Weights of a small mixture-of-experts language model, trained from scratch on English Wikipedia: 5.76M parameters.
Below are experts of layer 7 (counted from 0) of a mixture-of-experts language model. Rows are named router (the router's row for the expert), gate (a neuron's input weights, with its number), up (a neuron's input weights, with its number) and show model dimensions 0-127. Each number is 200 + 30 x the weight over its row's rms, rounded and kept within 0 to 999.
Before each expert's rows: a language model's description of what the expert responds to. This comes from a sample of Wikipedia text that the model never trained on.

# expert 0
Verbs right after a subject pronoun or name in narrative and quotes (I think, I am, Sami shoots), plus sentence-ending periods, commas and first names.
router,209,224,206,177,194,193,160,166,217,212,291,221,206,185,176,237,128,226,189,237,221,177,193,188,174,197,181,184,166,229,176,227,268,217,242,172,185,215,209,171,137,253,181,202,165,184,191,210,209,178,218,245,192,211,221,201,199,202,184,180,241,136,148,229,213,234,175,165,167,219,209,200,184,183,209,259,154,142,203,221,195,189,191,247,253,252,205,171,176,227,162,189,191,187,221,221,176,175,219,143,180,198,237,185,198,205,265,166,194,244,182,198,199,182,191,199,213,166,142,205,127,207,202,204,163,165,185,215
gate1,196,219,167,236,207,240,189,213,206,208,252,227,161,169,202,160,194,210,196,201,192,212,199,190,168,185,212,246,179,238,203,188,222,246,127,218,166,186,145,238,166,197,215,196,164,182,208,198,233,222,220,182,192,211,178,128,94,225,226,202,172,190,203,238,214,168,167,219,161,203,192,148,280,167,205,204,205,192,212,167,231,190,160,218,199,180,167,158,175,222,218,190,208,150,237,266,190,236,230,218,205,201,183,163,191,179,246,181,178,196,145,206,251,203,190,154,196,227,214,235,174,230,159,215,232,157,221,204
up1,230,189,213,240,249,222,225,220,255,228,219,203,190,135,199,163,235,175,242,154,224,268,158,143,184,180,237,180,161,172,193,185,130,248,156,209,187,210,180,165,201,184,238,190,241,190,180,204,184,233,204,154,234,229,233,166,200,194,168,183,189,205,192,212,151,205,191,183,152,195,196,198,203,228,218,210,147,211,168,165,153,238,176,173,163,178,197,208,211,188,232,175,178,214,202,159,158,169,195,218,224,255,208,201,162,193,183,266,221,164,192,211,222,259,239,191,152,246,174,220,201,210,173,213,194,140,202,190
gate2,175,199,199,206,200,222,189,164,218,176,275,195,208,174,176,193,148,245,168,255,143,205,194,151,241,213,204,197,178,224,204,210,229,237,203,214,184,167,243,194,143,212,180,196,148,225,210,179,192,195,175,220,177,226,222,165,148,165,173,128,236,178,205,247,231,234,201,236,210,191,199,171,171,231,227,262,207,188,185,219,220,237,208,253,199,202,207,209,179,219,206,217,199,168,240,143,139,177,215,193,197,194,170,196,212,161,261,205,178,168,198,187,226,205,201,185,136,203,254,126,179,209,180,178,234,154,238,186
up2,176,159,195,173,251,234,182,251,227,180,160,233,187,172,238,198,116,186,220,189,211,245,167,168,189,213,207,171,171,206,217,216,200,243,170,158,190,235,240,224,192,196,144,174,213,217,213,221,181,192,227,199,197,254,237,211,209,182,266,168,211,208,182,229,178,205,214,127,169,234,214,238,155,215,284,207,182,199,179,145,201,169,173,218,218,219,177,156,247,192,237,235,196,222,249,234,246,138,177,213,163,218,222,198,168,212,178,192,170,186,199,189,212,189,179,247,202,151,215,227,206,193,196,206,170,167,204,244
gate3,200,216,241,230,205,248,198,238,203,189,219,223,163,199,199,186,161,192,185,210,209,169,256,206,186,237,209,171,180,284,176,250,201,180,188,220,176,230,216,256,145,248,212,179,157,212,242,175,223,254,232,228,209,162,230,205,143,197,156,176,155,143,217,207,236,196,229,199,220,243,234,201,142,217,205,236,167,203,164,161,200,223,184,212,243,202,148,229,253,183,210,166,150,190,297,194,165,212,163,214,202,231,176,194,204,187,228,179,178,245,232,186,180,209,202,180,189,197,194,202,199,200,159,234,215,204,192,178
up3,184,212,154,144,205,186,193,178,192,180,216,208,159,227,225,218,160,161,160,222,141,271,193,191,160,213,217,197,180,201,189,240,209,177,189,193,228,207,225,150,141,213,175,214,197,183,213,189,246,183,223,148,226,236,136,200,208,210,224,212,191,195,161,148,210,217,213,246,181,196,195,157,170,202,208,194,248,201,243,197,153,229,193,146,244,239,274,223,234,208,217,182,180,210,158,202,149,250,191,193,241,202,183,194,207,202,234,194,163,132,173,196,224,171,230,180,149,215,185,220,233,213,231,187,207,244,267,191
gate4,227,181,194,212,163,196,202,205,172,173,181,283,215,206,228,190,227,191,235,187,148,209,184,204,182,197,204,230,199,231,188,249,242,199,169,227,204,242,230,242,193,237,256,172,188,170,212,194,231,190,155,225,163,229,241,203,228,194,177,189,308,167,141,224,263,193,197,235,178,204,284,189,229,169,191,219,169,198,150,178,163,204,191,188,236,186,190,215,258,217,178,228,199,231,213,213,232,166,226,220,168,207,185,199,211,162,227,188,224,250,162,169,216,250,189,168,193,187,207,232,142,184,200,165,202,183,188,175
up4,212,205,187,256,225,226,190,224,171,188,143,215,189,210,198,178,208,214,154,211,214,253,178,191,162,146,184,228,188,195,210,187,258,234,194,228,186,128,186,185,231,211,154,188,186,226,238,172,199,212,183,241,206,206,154,184,175,189,182,192,222,201,250,140,176,155,195,243,187,232,235,229,231,157,138,217,207,193,225,185,233,202,239,179,204,159,243,155,191,205,216,203,181,168,214,250,179,198,193,182,227,200,177,199,228,196,174,233,217,194,159,187,244,256,215,165,160,290,186,137,242,160,195,205,189,160,220,164
gate5,178,208,199,191,186,215,150,185,229,191,204,191,211,197,228,224,162,199,191,208,180,212,259,190,251,216,219,131,212,229,183,257,236,229,195,203,141,199,179,227,102,220,234,219,161,216,208,179,195,194,183,201,167,169,192,197,139,207,169,208,200,191,179,221,237,189,235,199,177,233,219,222,185,206,235,210,197,150,237,170,215,216,185,214,187,182,228,185,261,214,207,178,160,161,259,241,159,228,212,179,186,171,153,195,217,167,222,185,209,227,177,181,235,230,180,185,206,153,216,191,145,255,148,159,157,119,171,221
up5,185,173,292,200,193,177,231,181,191,225,190,193,187,196,225,216,175,217,185,185,159,195,207,206,233,206,180,255,187,205,203,289,279,138,246,127,208,169,210,209,204,249,250,260,155,273,192,191,208,183,216,193,210,187,226,205,185,184,147,155,161,190,190,222,197,215,245,206,187,164,191,216,170,199,232,238,161,213,201,190,221,191,173,259,182,224,228,176,248,206,213,169,203,154,200,230,228,253,206,191,222,215,204,219,234,220,182,166,184,200,225,182,190,174,171,212,177,211,236,198,207,140,199,174,236,215,166,205
gate6,151,161,170,157,235,230,147,232,156,181,253,191,226,192,282,209,187,237,230,258,178,210,142,162,192,220,215,196,181,220,187,210,251,214,188,228,183,208,214,243,205,195,202,154,161,261,187,188,221,171,225,166,164,208,192,136,176,191,194,164,197,203,157,265,224,186,171,204,204,169,169,197,272,194,248,186,176,202,236,219,232,218,181,211,212,179,177,160,241,255,160,192,199,163,252,211,194,200,221,181,182,222,176,205,201,178,206,209,196,202,191,204,210,195,189,215,190,224,269,212,200,199,175,153,206,141,244,220
up6,208,155,217,204,213,198,186,198,204,235,246,208,197,195,177,290,222,227,180,188,184,220,195,177,176,191,141,238,177,167,222,197,241,196,264,174,204,221,143,162,232,238,205,201,172,183,185,199,240,232,213,229,235,144,194,201,200,179,206,219,161,217,202,212,225,197,159,186,175,212,172,247,184,129,164,160,152,225,180,224,195,136,154,217,215,177,169,184,154,217,189,189,209,225,227,205,207,209,213,201,229,175,245,154,176,217,210,183,190,198,238,165,141,194,212,147,235,163,160,255,144,191,197,249,197,241,165,204
gate7,204,211,256,202,214,178,206,178,176,183,234,129,229,210,203,221,165,180,241,200,203,233,206,249,227,199,198,201,194,182,197,149,201,207,189,183,209,212,184,184,176,169,205,240,218,189,152,118,274,249,234,223,175,148,248,146,233,217,131,237,198,225,261,195,224,214,221,224,256,174,191,192,185,211,254,166,165,226,166,183,216,224,202,209,193,180,195,216,201,147,184,205,207,196,216,195,160,191,206,211,218,194,177,280,247,179,202,258,192,181,176,198,216,232,164,183,175,258,232,195,174,163,225,231,191,225,230,185
up7,237,187,147,198,182,191,212,208,157,215,286,266,121,176,233,255,190,186,203,207,207,226,212,226,165,191,211,183,182,196,213,250,202,197,192,131,228,201,249,223,188,246,207,195,195,212,177,268,190,173,179,223,211,217,175,219,220,194,209,182,229,138,153,184,189,191,185,174,148,189,196,179,206,196,181,235,184,190,222,216,174,156,224,251,177,212,204,202,153,194,139,162,226,263,213,238,160,238,228,157,170,161,249,200,201,231,199,190,248,236,196,222,215,173,201,187,245,182,220,233,199,172,217,208,179,201,204,245
gate8,138,199,136,194,186,237,206,214,173,207,239,158,241,193,188,134,171,240,184,237,176,173,225,193,181,231,180,195,179,234,209,246,242,187,224,278,203,199,189,197,201,202,203,191,197,201,193,187,161,184,183,157,183,206,227,182,187,197,151,233,180,138,169,235,265,259,173,193,179,178,191,200,189,199,224,218,192,195,184,212,214,200,155,166,201,195,196,280,186,224,206,197,159,197,235,251,153,273,190,200,263,234,226,193,248,178,198,228,201,183,188,210,257,202,153,203,174,224,173,212,160,179,168,210,156,180,162,208
up8,187,214,198,211,244,175,184,225,210,145,167,205,189,180,193,221,243,205,187,141,169,199,229,175,287,187,222,191,243,197,192,256,118,160,225,258,203,270,204,182,255,218,166,207,217,223,180,186,148,181,205,211,186,212,160,188,181,205,140,228,211,220,188,131,234,197,223,149,248,191,173,195,248,186,215,240,228,203,179,172,235,170,183,240,212,199,246,225,222,164,196,233,197,180,174,205,213,212,167,194,179,167,232,214,237,210,194,242,226,184,205,195,145,203,196,162,192,205,222,209,202,214,196,246,217,263,190,172
gate9,260,139,215,207,185,155,194,183,166,223,255,150,179,193,185,142,178,184,237,218,171,139,233,157,154,201,220,202,175,218,240,183,234,175,173,185,188,183,157,260,144,194,220,208,178,233,188,189,247,212,214,152,248,180,182,213,186,220,174,150,218,135,201,206,190,213,268,181,175,215,164,180,236,215,217,213,198,205,110,190,183,200,195,247,254,212,199,221,196,207,161,223,150,199,223,244,200,235,194,199,213,202,200,226,212,197,211,188,218,205,196,188,212,190,147,221,143,210,183,168,218,145,188,170,207,192,215,174
up9,217,256,191,198,197,240,187,224,142,218,237,228,168,220,184,236,213,158,174,212,185,230,218,196,209,187,199,164,194,232,206,216,245,258,204,184,148,207,199,186,160,222,207,235,171,198,200,180,228,126,195,221,148,172,184,204,190,243,204,219,236,194,150,178,205,244,198,106,136,261,205,243,201,169,228,158,216,201,215,178,197,231,161,196,196,250,244,182,207,177,181,156,186,247,179,256,168,202,221,190,191,186,207,205,222,189,215,235,154,219,160,147,220,210,184,212,219,220,202,235,187,205,197,184,156,220,248,254
gate10,195,161,211,197,173,217,172,216,199,191,254,187,149,216,188,219,206,180,180,177,246,180,223,200,144,243,178,176,169,163,208,120,234,235,170,241,172,205,202,273,176,199,186,205,177,164,176,178,129,187,216,204,240,179,230,191,192,209,209,219,145,219,150,232,198,222,249,238,198,222,209,135,187,211,212,215,156,160,204,186,224,235,204,169,194,168,196,206,253,241,168,155,241,161,229,176,168,154,232,184,214,216,197,249,207,189,213,224,229,242,200,156,243,224,224,153,191,153,210,248,183,210,174,209,187,170,214,181
up10,199,209,235,216,226,178,204,225,157,221,246,147,205,180,235,252,175,166,167,147,147,186,210,166,214,161,177,260,194,233,181,208,213,233,210,189,236,199,194,211,207,203,155,205,202,203,202,183,211,218,166,176,217,204,238,162,197,280,155,215,201,253,209,252,274,188,173,168,162,202,187,176,153,220,166,213,256,209,212,228,228,178,201,188,228,225,234,148,193,211,154,229,188,247,230,173,196,205,198,143,226,221,174,176,167,210,224,192,241,171,180,122,188,210,146,204,165,208,208,213,186,189,205,196,225,190,213,136
gate11,220,205,186,200,167,228,179,188,214,257,261,205,177,205,190,226,184,244,216,221,197,257,209,196,206,162,205,241,197,266,187,233,242,228,192,146,135,184,176,180,171,194,194,193,194,204,250,227,263,194,202,224,198,183,206,188,218,235,196,191,203,220,222,232,233,172,259,155,184,155,212,230,171,194,169,222,177,188,140,218,224,220,203,189,208,207,204,227,211,212,209,141,226,220,187,268,179,175,198,233,200,239,204,233,234,146,234,215,169,247,212,153,188,215,215,184,209,166,204,235,128,212,160,238,148,228,267,189
up11,172,170,235,171,218,202,250,191,178,253,207,195,233,174,251,153,193,205,197,222,212,198,176,234,195,179,238,225,214,185,184,177,225,207,217,170,223,252,229,216,218,250,199,227,169,223,219,228,210,215,195,287,159,158,237,162,185,244,173,134,218,151,219,199,212,149,161,222,228,228,177,173,220,160,188,229,238,176,181,224,199,238,230,226,179,147,177,211,190,159,260,178,163,200,232,173,167,175,218,179,201,243,139,188,199,208,251,188,209,233,242,200,220,197,162,239,226,152,170,205,172,197,220,209,209,240,155,211
gate12,160,164,222,261,182,221,222,204,187,184,254,220,213,177,249,176,186,230,169,179,196,163,220,237,208,217,158,227,141,229,203,146,236,256,199,136,137,214,239,245,233,217,194,192,197,187,191,183,200,214,162,219,211,193,194,193,200,235,203,181,196,182,207,252,259,208,175,204,184,196,254,184,194,158,243,188,184,186,205,190,202,196,207,201,236,179,246,223,175,208,132,191,171,161,222,204,161,205,125,226,231,255,165,196,219,170,220,205,146,241,177,185,145,196,163,199,225,198,175,182,172,169,149,170,234,218,217,186
up12,218,228,223,198,215,210,171,186,204,279,181,158,187,167,172,252,179,205,192,200,242,194,174,224,162,171,212,158,174,191,234,208,171,255,231,181,213,210,184,220,180,184,185,170,218,185,187,187,173,172,210,204,203,201,217,185,213,293,191,250,179,203,166,166,209,212,220,181,233,212,179,238,225,218,186,213,174,193,220,144,164,184,200,231,208,208,194,205,179,177,171,182,243,172,232,164,200,199,231,143,212,140,173,182,205,218,183,201,286,202,212,180,279,205,263,224,185,179,135,235,217,206,155,186,217,137,144,185
gate13,206,220,136,184,221,193,224,207,162,202,265,214,166,235,192,200,148,226,221,209,182,198,196,177,175,206,167,219,130,241,246,163,204,204,200,202,168,224,208,216,235,191,262,175,188,218,204,183,195,164,177,232,232,187,194,210,120,176,233,221,220,186,168,168,223,230,193,193,190,213,209,176,180,168,183,209,188,211,215,179,214,183,155,225,188,201,204,198,156,202,192,178,145,177,226,182,255,227,184,228,211,240,224,163,218,154,228,203,102,156,173,156,194,241,198,210,185,131,199,193,170,241,144,201,204,175,274,203
up13,199,215,217,220,208,158,199,215,179,191,229,147,247,164,126,187,156,235,194,195,242,200,209,213,171,233,222,197,159,190,174,168,219,143,228,205,185,130,215,213,242,229,172,240,182,229,222,200,170,149,230,187,228,204,238,166,225,195,136,160,192,213,237,215,225,161,223,203,221,188,187,190,178,206,173,229,241,165,186,192,215,217,208,208,216,220,211,195,177,234,133,210,203,228,225,176,196,237,238,191,132,228,190,184,267,197,253,163,202,207,168,227,194,254,205,202,215,207,202,118,202,251,194,213,157,237,173,224